Weights of a small mixture-of-experts language model, trained from scratch on English Wikipedia.
Size: vocabulary 8192, 18.3M parameters.
Training: a variant of Muon for the experts, 427M tokens, 3254 steps.
Below are experts of layer 6 (counted from 0) of a mixture-of-experts language model. Rows are named gate (a neuron's input weights, with its number), up (a neuron's input weights, with its number) and show model dimensions 0-127. Each number is 200 + 30 x the weight over its row's rms, rounded and kept within 0 to 999.
Before each expert's rows: a language model's description of what the expert responds to. This comes from a sample of Wikipedia text that the model never trained on.

# expert 36
Description: Infinitive to and modals. The word to, modal verbs such as would, can, may, could, and the verb or its first piece right after them.
gate1,122,197,186,207,207,231,257,250,225,164,222,212,217,186,184,211,207,214,232,151,259,272,187,200,190,233,226,219,171,190,185,164,231,171,218,181,228,232,250,195,212,197,191,224,175,206,228,237,199,174,176,217,135,186,186,173,241,167,215,170,182,229,187,177,232,221,183,199,212,219,175,217,211,197,215,190,246,215,228,150,207,180,160,208,225,164,163,192,181,258,232,164,195,156,227,210,194,257,176,178,146,178,208,205,232,186,201,156,178,189,146,223,171,231,186,97,192,242,225,175,201,230,206,238,202,204,166,181
up1,232,180,143,189,174,162,213,212,181,208,217,173,248,171,186,248,268,228,193,236,231,175,194,241,210,214,228,179,225,215,201,208,235,174,96,173,240,173,234,179,228,192,211,213,230,177,148,222,203,166,172,170,219,193,239,196,233,157,210,206,201,249,187,160,195,227,212,194,160,156,218,231,161,213,196,185,228,184,238,174,207,173,134,166,210,257,167,193,232,210,208,195,187,194,196,193,238,232,148,197,192,193,182,184,246,144,231,214,251,176,165,136,208,196,210,181,254,231,211,244,182,187,203,220,184,181,184,234

# expert 25
Description: Verbs and following prepositions. Main verbs after a subject that take an object, plus inflection endings and prepositions in prose, such as gave, won, produced, compris(es).
gate0,170,196,192,246,211,237,153,192,247,196,220,292,210,180,240,175,198,242,157,202,192,192,183,214,177,141,220,200,225,244,186,155,192,167,193,219,143,207,228,219,190,219,183,221,185,256,222,185,169,194,205,203,189,212,227,254,226,213,167,179,144,211,203,192,202,185,213,169,137,203,202,203,227,198,194,214,152,187,134,267,213,158,210,181,254,181,192,144,206,248,218,234,174,175,216,180,255,172,164,236,212,210,201,216,174,179,237,147,159,173,266,168,176,200,236,196,166,182,236,197,190,185,203,220,209,202,231,228
up0,192,227,187,204,142,219,222,227,217,244,207,159,190,227,157,211,118,177,189,127,221,181,192,215,174,187,182,196,213,186,206,226,172,199,259,130,159,221,169,165,223,206,223,226,208,207,130,206,168,186,169,187,232,214,198,225,258,194,276,204,243,193,184,212,208,113,196,151,205,185,163,173,199,237,203,210,187,197,233,226,220,206,179,214,199,195,200,172,200,182,241,187,244,219,215,192,167,134,187,156,209,218,229,206,215,186,201,258,181,240,185,270,175,249,195,212,214,175,174,232,224,203,212,211,235,215,215,197

# expert 41
Description: Surname starts. Opening pieces of surnames right after a given name, such as Mc, McC, For in Forsett, Arm in Armstrong, Cha in Chaplin.
gate3,232,223,241,179,238,213,215,226,223,232,219,225,216,176,224,242,192,181,212,192,200,203,234,189,216,170,215,223,200,138,262,215,179,222,163,183,234,214,179,254,168,174,207,190,239,143,164,174,192,228,181,226,217,214,216,168,146,225,137,191,200,206,153,236,163,238,223,204,171,178,202,226,183,140,186,189,188,189,204,187,245,232,182,263,207,223,206,221,151,177,219,225,183,192,221,184,187,234,166,254,233,175,174,118,210,203,146,196,230,209,254,157,217,205,196,201,201,179,196,147,130,207,198,162,197,239,231,158
up3,242,248,279,192,189,239,273,191,198,212,204,182,184,212,183,208,204,178,206,196,189,163,216,200,218,197,205,231,220,228,200,253,181,160,224,216,183,224,244,185,231,207,195,218,213,203,223,173,127,225,185,211,168,228,232,218,191,251,216,154,255,209,212,209,189,131,188,196,223,181,250,223,117,201,194,202,202,190,184,198,232,130,262,162,194,188,211,205,215,159,198,170,183,196,216,185,186,218,163,204,171,184,190,117,180,156,136,170,233,226,209,212,234,192,195,246,186,157,197,155,215,200,213,202,186,146,224,215

# expert 61
Description: Time nouns and quantifiers. Nouns for spans of time and words like such, well, an, much after a determiner, such as a month later, few days, such as.
gate13,202,223,202,256,172,156,220,188,223,198,176,223,175,199,215,187,185,197,237,232,219,235,246,199,215,204,195,186,187,161,173,225,259,226,78,189,170,197,198,225,240,240,209,221,194,159,211,219,225,177,198,196,186,239,161,208,234,206,178,194,268,192,170,250,204,251,174,184,200,227,188,186,196,137,209,198,212,139,212,194,191,182,173,189,170,224,148,182,228,250,220,218,195,225,188,175,226,228,205,187,199,216,177,198,190,164,284,139,157,216,175,189,246,182,215,196,184,195,234,191,204,176,226,136,228,145,210,188
up13,196,205,223,257,195,155,180,162,219,256,225,127,137,242,219,121,212,160,191,184,188,194,218,203,211,190,235,198,225,208,267,191,160,216,199,217,195,180,257,171,218,181,216,211,165,182,173,167,228,227,153,199,215,143,204,150,181,177,211,196,160,178,268,208,210,192,200,250,212,228,225,131,166,212,196,182,197,182,178,192,223,184,208,247,206,185,201,255,232,272,221,164,220,177,221,231,189,168,153,201,214,205,241,201,197,193,215,229,155,185,193,201,198,244,214,237,178,232,218,213,190,164,216,158,164,194,218,220

# expert 35
Description: Initials and given names. Periods after name initials like W. H. or J.H.C., plus common full given names such as Robert, Michael, David, and name-internal pieces.
gate2,218,199,134,232,240,227,173,232,195,214,191,210,163,161,220,210,169,245,179,189,285,207,145,235,241,233,202,194,183,192,234,208,216,217,176,224,188,181,196,167,171,257,225,191,253,161,241,245,216,196,253,202,208,191,190,232,150,213,194,205,229,178,234,200,178,199,160,182,152,202,200,199,231,216,191,191,250,267,205,192,211,178,189,182,203,195,220,139,237,207,181,178,178,129,177,175,190,169,185,169,240,190,143,231,179,173,244,204,204,134,236,162,199,258,217,201,167,233,206,202,192,202,205,183,200,142,209,174
up2,215,241,252,218,178,155,240,233,222,177,154,195,219,176,195,198,230,217,167,222,183,192,230,191,213,232,132,231,193,218,257,179,169,149,208,168,238,176,195,207,202,215,234,183,230,212,223,191,216,173,205,152,163,188,169,169,185,186,250,159,171,191,207,159,156,265,210,217,145,194,219,235,216,272,194,220,155,202,221,174,228,210,207,233,188,174,220,177,178,216,231,222,178,184,198,243,278,182,238,155,176,234,192,196,225,197,170,208,257,144,219,200,178,201,177,220,237,213,165,173,224,169,177,159,144,177,229,201

# expert 31
Description: Verb stems before endings. Stems or middle pieces of verbs just before an ending like -ed, -s or -ing, such as conv(ey)s, bor(row)s, desc(rib)e, seem.
gate3,163,184,133,202,162,175,143,228,239,183,201,174,209,176,245,178,169,201,237,199,179,257,195,152,185,214,230,189,237,220,199,210,187,154,228,226,198,185,230,253,238,208,230,226,142,201,146,158,198,201,245,233,180,159,209,259,164,135,180,227,182,161,200,239,209,214,249,255,210,163,232,194,220,197,170,182,204,155,238,227,185,210,230,236,236,156,218,245,187,231,197,227,199,206,186,171,177,179,225,195,212,187,177,154,159,208,200,172,205,172,221,214,217,197,164,231,198,242,216,185,152,263,210,233,177,165,218,190
up3,177,186,152,166,201,196,209,172,218,211,180,169,174,223,173,245,207,204,161,195,188,209,186,191,192,208,206,181,162,189,206,224,202,183,178,161,188,281,189,232,208,225,162,226,165,168,185,205,175,186,214,200,220,162,223,123,203,158,264,207,162,251,202,187,167,207,205,167,207,240,253,185,167,153,242,229,203,181,189,243,209,170,240,188,181,237,187,233,248,179,205,123,181,269,193,194,147,125,220,163,253,219,222,245,213,205,199,234,225,199,237,222,226,194,222,224,231,203,237,200,208,207,223,243,195,213,148,172

# expert 7
Description: Capital letter initials. Single capital letters starting initials, abbreviations, acronyms or codes, often in tables and lists, like M.D., P. obscurella, (Q)FIU.
gate3,206,288,188,174,165,162,195,170,199,241,246,239,209,188,245,235,240,185,154,233,186,180,181,233,234,168,171,157,222,198,226,202,210,205,169,231,162,231,207,223,205,198,243,191,217,208,164,247,153,225,161,185,201,181,153,185,201,222,193,179,139,205,160,181,174,183,231,220,139,206,225,203,220,242,196,183,186,180,219,196,186,165,248,242,215,201,219,187,201,206,185,226,193,134,242,169,180,153,226,228,171,139,224,257,193,214,159,228,193,214,252,192,215,187,163,261,187,215,180,210,209,227,135,238,196,190,214,181
up3,196,208,194,136,206,216,175,223,183,165,198,219,216,148,231,228,130,196,212,183,173,192,226,249,219,132,248,173,248,145,215,242,219,226,186,173,213,226,181,248,257,227,205,207,189,173,259,193,168,196,236,198,196,191,199,214,197,206,197,205,196,229,210,170,201,169,195,186,194,198,201,193,212,208,230,148,151,196,206,243,266,218,169,190,221,170,163,189,229,184,175,203,200,238,154,175,140,158,209,175,227,202,167,205,211,195,259,196,249,226,225,247,175,152,235,207,220,127,204,188,256,184,170,216,229,216,194,147

# expert 33
Description: Clause connectives. Subordinating conjunctions and clause-linking words such as when, where, because, after, that, and commas between clauses in biographical narrative.
gate5,183,246,183,171,216,176,198,184,161,166,222,185,241,195,207,239,199,172,187,210,199,220,198,221,189,186,177,203,224,264,196,180,253,244,188,158,257,210,173,194,242,237,215,226,226,189,228,194,192,245,246,205,184,193,152,192,186,239,198,205,166,190,239,225,180,194,171,237,180,198,197,202,179,228,215,254,162,178,206,152,169,133,205,176,149,145,151,172,221,162,223,201,131,211,224,160,192,217,210,213,166,210,175,238,200,249,251,241,223,188,186,194,209,219,225,196,154,214,158,209,219,217,268,213,132,183,230,145
up5,244,172,181,232,190,223,133,228,165,187,205,190,188,195,142,214,166,177,253,186,218,221,187,220,190,195,202,175,237,164,189,153,204,211,195,172,116,191,190,183,266,202,228,215,195,187,198,173,194,206,179,196,253,155,210,225,250,192,174,211,225,162,171,220,184,203,190,186,209,160,211,205,160,282,253,203,252,215,250,180,206,174,207,139,250,185,231,225,136,233,256,229,199,161,182,206,228,223,172,186,191,226,210,200,183,255,190,211,182,185,184,183,175,170,193,202,221,260,213,169,229,155,222,198,169,235,224,223

# expert 42
Description: Word-initial stems. First pieces of common words split by the tokenizer after articles, such as war(bler), ten(ants), bar(onies), tax, app(ellate).
gate0,207,226,176,190,207,198,205,219,237,221,189,190,190,189,229,203,166,196,257,216,193,185,197,161,244,219,155,184,207,208,189,249,178,164,209,133,171,199,212,181,202,232,215,216,214,186,184,218,173,258,199,192,190,238,296,254,167,203,229,227,194,177,157,196,168,220,176,234,126,153,215,250,203,224,231,191,167,254,161,137,212,185,187,231,215,233,247,194,206,175,162,218,205,244,213,208,159,217,180,175,185,178,172,171,225,153,228,160,207,235,170,194,243,171,230,268,146,185,194,170,210,195,201,159,167,212,196,228
up0,208,183,233,215,176,191,239,192,146,150,253,170,200,221,181,246,240,187,245,171,179,159,153,176,232,196,190,201,185,171,225,197,222,212,174,241,216,208,179,161,225,216,214,276,193,201,173,200,175,178,163,252,180,198,230,167,161,259,194,178,209,205,257,236,185,230,157,167,222,212,155,191,201,215,174,257,172,189,193,186,156,183,224,241,192,222,245,204,265,228,204,202,198,175,165,232,197,217,188,204,245,236,195,156,219,165,164,171,205,211,153,180,213,173,172,145,179,226,140,200,224,207,192,241,191,195,265,221

# expert 17
Description: First-name starts. Opening pieces of given names in cast lists, rosters and draws, such as Ad, Kat, Jar, Brand, Tim, Bill.
gate0,252,201,238,167,175,206,167,257,163,212,215,198,190,182,214,145,192,136,182,269,204,220,210,225,211,263,213,187,238,212,261,193,191,238,243,226,226,222,184,183,237,199,202,232,173,206,196,157,197,192,249,194,171,245,209,191,102,231,205,202,188,212,157,192,225,195,190,196,153,220,212,165,169,192,178,159,172,241,197,206,175,205,200,231,172,206,166,217,224,203,177,170,137,222,208,255,168,171,186,204,189,200,172,226,190,156,191,235,198,149,233,209,233,213,208,212,164,197,223,122,250,232,187,186,240,205,200,171
up0,214,243,219,233,223,169,167,180,223,204,207,183,214,143,227,199,162,257,154,193,206,228,232,203,141,206,185,208,188,230,196,219,166,181,232,200,201,260,230,195,266,158,219,182,235,194,107,157,194,161,191,209,141,192,194,246,205,185,192,176,191,178,176,218,180,203,172,181,194,186,222,198,163,189,199,192,175,237,167,208,185,179,218,196,266,243,202,192,226,198,179,170,240,151,188,259,186,156,196,240,203,220,223,196,205,227,249,215,228,219,159,164,182,244,240,224,203,205,270,199,152,219,146,180,170,178,227,228

# expert 1
Description: Latinate word-initial fragments. First pieces of longer Latinate or technical words, often in biology and chemistry text, such as cons(erved), res(idues), subs, magn.
gate5,166,158,201,201,224,195,135,203,207,217,181,198,259,215,232,150,198,202,137,199,258,224,202,197,214,167,177,193,214,230,206,201,265,153,223,211,197,109,231,213,173,209,237,225,208,147,190,196,224,200,258,232,261,222,192,175,234,215,209,183,156,207,233,214,186,206,167,199,233,193,224,194,226,165,136,158,158,193,186,181,165,149,214,232,221,209,198,197,191,167,211,249,201,239,180,184,212,217,195,211,168,198,184,211,212,237,188,174,247,170,227,185,140,229,263,212,245,226,164,194,208,181,185,162,144,217,211,208
up5,192,172,208,229,179,149,196,227,196,237,192,232,188,180,210,228,192,215,249,263,161,194,219,187,199,220,216,209,208,170,188,201,195,239,248,198,207,189,228,145,169,184,236,162,200,214,218,193,214,159,170,215,186,193,171,221,177,194,181,213,205,173,222,171,162,202,206,227,201,165,131,222,207,281,196,154,211,207,192,211,208,209,174,191,214,204,199,155,173,247,229,191,190,251,196,125,186,208,108,202,228,263,131,183,187,228,191,228,244,225,201,216,224,215,154,237,193,222,202,205,164,268,247,164,198,200,218,136

# expert 4
Description: Mid-word consonant clusters. Inner consonant-cluster pieces of proper names and rarer words, such as Saint-Ge-rm-ain, Cr-ist-y, McC, m-umb-le.
gate4,186,245,200,233,150,246,231,180,239,221,192,212,170,182,172,215,168,284,199,168,205,177,180,181,221,227,174,201,219,184,247,151,154,226,198,253,211,231,193,152,239,169,222,173,174,193,199,138,187,243,196,244,233,174,202,199,195,206,230,216,124,205,169,210,212,203,175,132,139,194,174,192,165,266,213,167,163,215,223,205,241,157,234,205,160,163,249,214,173,227,166,228,197,218,237,206,143,203,171,190,234,227,191,225,204,188,233,166,233,195,225,215,215,221,200,186,207,205,212,168,187,222,178,168,207,252,188,214
up4,232,201,189,112,181,150,176,180,165,183,193,184,196,211,223,196,170,256,238,261,208,238,197,204,199,229,216,199,216,208,156,169,210,154,225,200,251,265,219,159,238,128,251,171,179,167,185,143,202,227,181,164,203,177,186,227,182,197,222,240,182,191,198,232,168,223,189,151,217,205,203,182,218,173,172,215,233,200,209,223,225,213,251,163,192,210,187,203,208,118,199,186,226,204,213,204,165,186,229,234,197,170,192,147,195,188,246,194,146,166,254,230,236,212,219,215,199,175,212,224,260,220,178,235,190,176,238,196

# expert 23
Description: Short table cell values. Brief values filling table or list cells, such as Yes, No, None, Nominated, 0, and cells like ISBN or Best.
gate2,212,176,236,225,184,226,203,188,197,133,229,225,219,171,224,204,195,218,230,132,219,226,205,186,197,222,239,200,177,191,139,204,252,197,220,240,203,195,185,212,145,206,206,194,171,232,187,244,227,228,169,191,208,198,233,166,195,187,121,208,221,204,232,235,172,199,223,198,146,191,271,239,194,200,228,186,205,178,200,180,203,154,135,210,187,163,215,194,196,239,198,143,204,161,189,196,189,191,211,164,148,167,196,230,207,158,192,223,171,279,169,179,228,171,192,164,200,195,233,262,188,255,188,185,220,205,285,211
up2,204,183,207,241,167,156,142,185,192,186,247,178,241,170,192,244,226,205,202,206,162,221,109,225,200,203,108,242,205,235,202,222,170,190,244,246,193,231,157,171,199,242,244,202,217,200,191,178,200,162,207,231,202,220,193,211,173,212,153,171,159,172,223,181,167,184,192,220,228,245,166,178,175,192,216,202,202,224,175,201,230,170,250,209,226,260,144,201,188,186,208,186,200,223,214,159,163,243,204,235,194,183,220,182,269,203,193,220,222,145,153,209,188,230,225,190,184,162,231,188,216,185,225,234,186,253,226,158

# expert 63
Description: Hyphens and prefixes. Hyphens in compounds and word-initial prefixes like un, co, non, self, sub, re, e.g. full-time, great-aunt, 8-cylinder.
gate3,191,156,278,186,222,212,215,213,204,175,169,205,137,179,173,182,207,190,209,229,266,193,214,181,207,163,223,224,211,182,168,223,192,171,259,229,157,190,206,198,188,221,156,196,172,268,201,231,205,230,205,172,163,175,210,244,147,200,207,191,208,234,205,220,213,175,240,184,198,257,163,188,219,197,193,216,234,193,207,206,209,201,175,158,262,222,206,161,215,202,161,201,182,168,222,224,134,248,198,181,125,153,147,131,195,204,229,247,244,162,193,206,216,169,201,213,200,242,198,191,232,230,198,231,163,254,188,184
up3,232,226,192,179,240,160,195,222,193,207,200,200,207,232,224,228,219,159,211,178,237,214,176,178,251,165,187,190,171,204,266,200,186,222,173,149,184,193,190,206,179,220,160,217,195,177,185,195,151,209,191,261,115,248,179,237,228,165,181,186,231,224,221,210,229,192,230,229,206,196,189,161,223,228,203,207,224,224,205,188,174,174,145,166,231,188,214,209,237,169,221,170,191,172,209,212,229,172,123,196,206,150,173,221,229,184,230,228,214,177,185,150,290,218,205,146,253,194,161,221,143,204,165,208,254,185,220,237

# expert 6
Description: Table header cells. Pipes and column names in table header rows, such as Rank, Votes, Candidate, Apps, Goals, Result, also the middle dot in MPC · JPL.
gate3,177,189,202,184,200,253,179,194,193,212,156,209,222,259,181,172,231,150,198,227,273,197,154,148,228,192,162,215,202,200,204,182,181,192,208,204,204,219,230,146,205,235,218,236,196,125,245,287,232,226,244,193,218,206,220,202,242,206,193,199,206,186,215,252,184,174,272,194,194,225,177,172,178,179,166,188,203,219,171,234,224,205,155,201,164,187,192,221,186,159,211,215,194,238,193,213,170,149,195,276,178,179,174,198,244,230,179,192,190,163,210,226,183,134,193,223,144,173,198,249,192,174,165,207,248,177,187,198
up3,255,227,198,241,195,209,223,139,166,192,142,264,246,197,231,205,155,181,176,223,190,188,255,211,190,183,203,217,176,205,204,199,194,192,196,183,206,232,184,186,217,199,208,214,238,195,224,211,234,220,197,230,236,206,225,177,250,192,224,136,176,210,149,204,185,209,164,173,231,184,168,183,182,176,132,190,205,211,220,176,136,203,150,222,137,243,188,207,149,222,230,248,225,179,253,231,237,153,183,196,256,206,255,168,170,218,202,157,195,220,170,178,221,220,254,203,193,210,146,168,202,228,180,180,245,196,176,161

# expert 28
Description: Sentence-subject pronouns. Pronouns and relatives opening a clause as its subject, mostly He at sentence start in biographies, also she, it, which, who, they.
gate2,246,177,229,220,213,219,257,246,170,252,150,176,213,188,214,200,203,246,167,146,217,287,194,209,192,158,177,182,168,202,183,232,249,210,176,199,273,189,198,203,145,181,225,192,227,220,250,165,190,244,189,203,219,184,215,134,243,199,229,198,212,215,157,165,195,192,235,254,161,175,181,211,216,187,165,215,234,218,204,208,155,179,204,241,192,141,190,185,217,189,211,182,183,199,217,188,202,149,201,193,200,189,218,279,182,188,242,165,187,216,131,195,235,200,190,168,187,211,194,173,156,227,214,154,219,180,181,227
up2,198,172,163,176,204,145,131,162,231,167,192,158,219,208,208,148,202,180,171,167,231,210,218,258,180,192,175,205,157,279,225,236,217,256,192,176,216,218,234,225,183,172,216,196,198,202,240,242,230,195,167,225,169,201,216,173,217,219,179,224,162,214,162,214,217,163,179,161,172,165,229,203,163,193,201,219,188,167,222,210,200,250,205,241,196,234,238,225,219,205,226,174,180,176,218,235,233,210,205,166,201,235,261,219,220,190,119,232,126,223,225,255,138,165,168,201,178,181,195,212,167,218,194,201,203,211,240,208

# expert 62
Description: Place-name endings. Final pieces of place, venue and county names before a comma or pipe, such as Charleston, Clemson, Mobile, Stadium, County, Avenue.
gate3,168,209,200,231,175,191,228,153,195,210,180,246,147,201,185,206,121,174,196,227,197,241,146,182,200,231,168,180,165,210,236,246,250,173,196,196,237,226,264,253,239,184,193,212,239,247,175,161,176,231,183,171,215,256,157,203,195,199,168,230,209,199,297,217,202,207,182,214,158,204,204,158,218,201,202,171,240,152,195,279,178,223,189,190,180,156,185,193,210,181,216,226,258,184,186,172,182,173,211,174,179,189,183,169,191,207,212,203,181,221,235,169,200,236,177,187,198,227,237,186,181,225,186,237,165,233,149,186
up3,176,249,190,199,235,215,208,138,130,181,185,187,171,131,226,138,215,244,254,185,189,226,160,159,228,239,142,169,193,221,210,173,197,177,242,180,218,218,227,235,160,191,184,170,187,217,196,234,187,231,199,199,250,246,235,186,208,214,144,213,195,194,241,169,266,213,175,172,211,270,228,225,158,218,227,215,220,224,213,207,151,227,165,168,205,192,190,188,174,219,258,165,222,197,168,221,184,209,194,185,228,253,192,190,169,199,170,178,205,199,193,124,211,224,193,177,212,214,235,223,177,171,229,210,218,160,192,219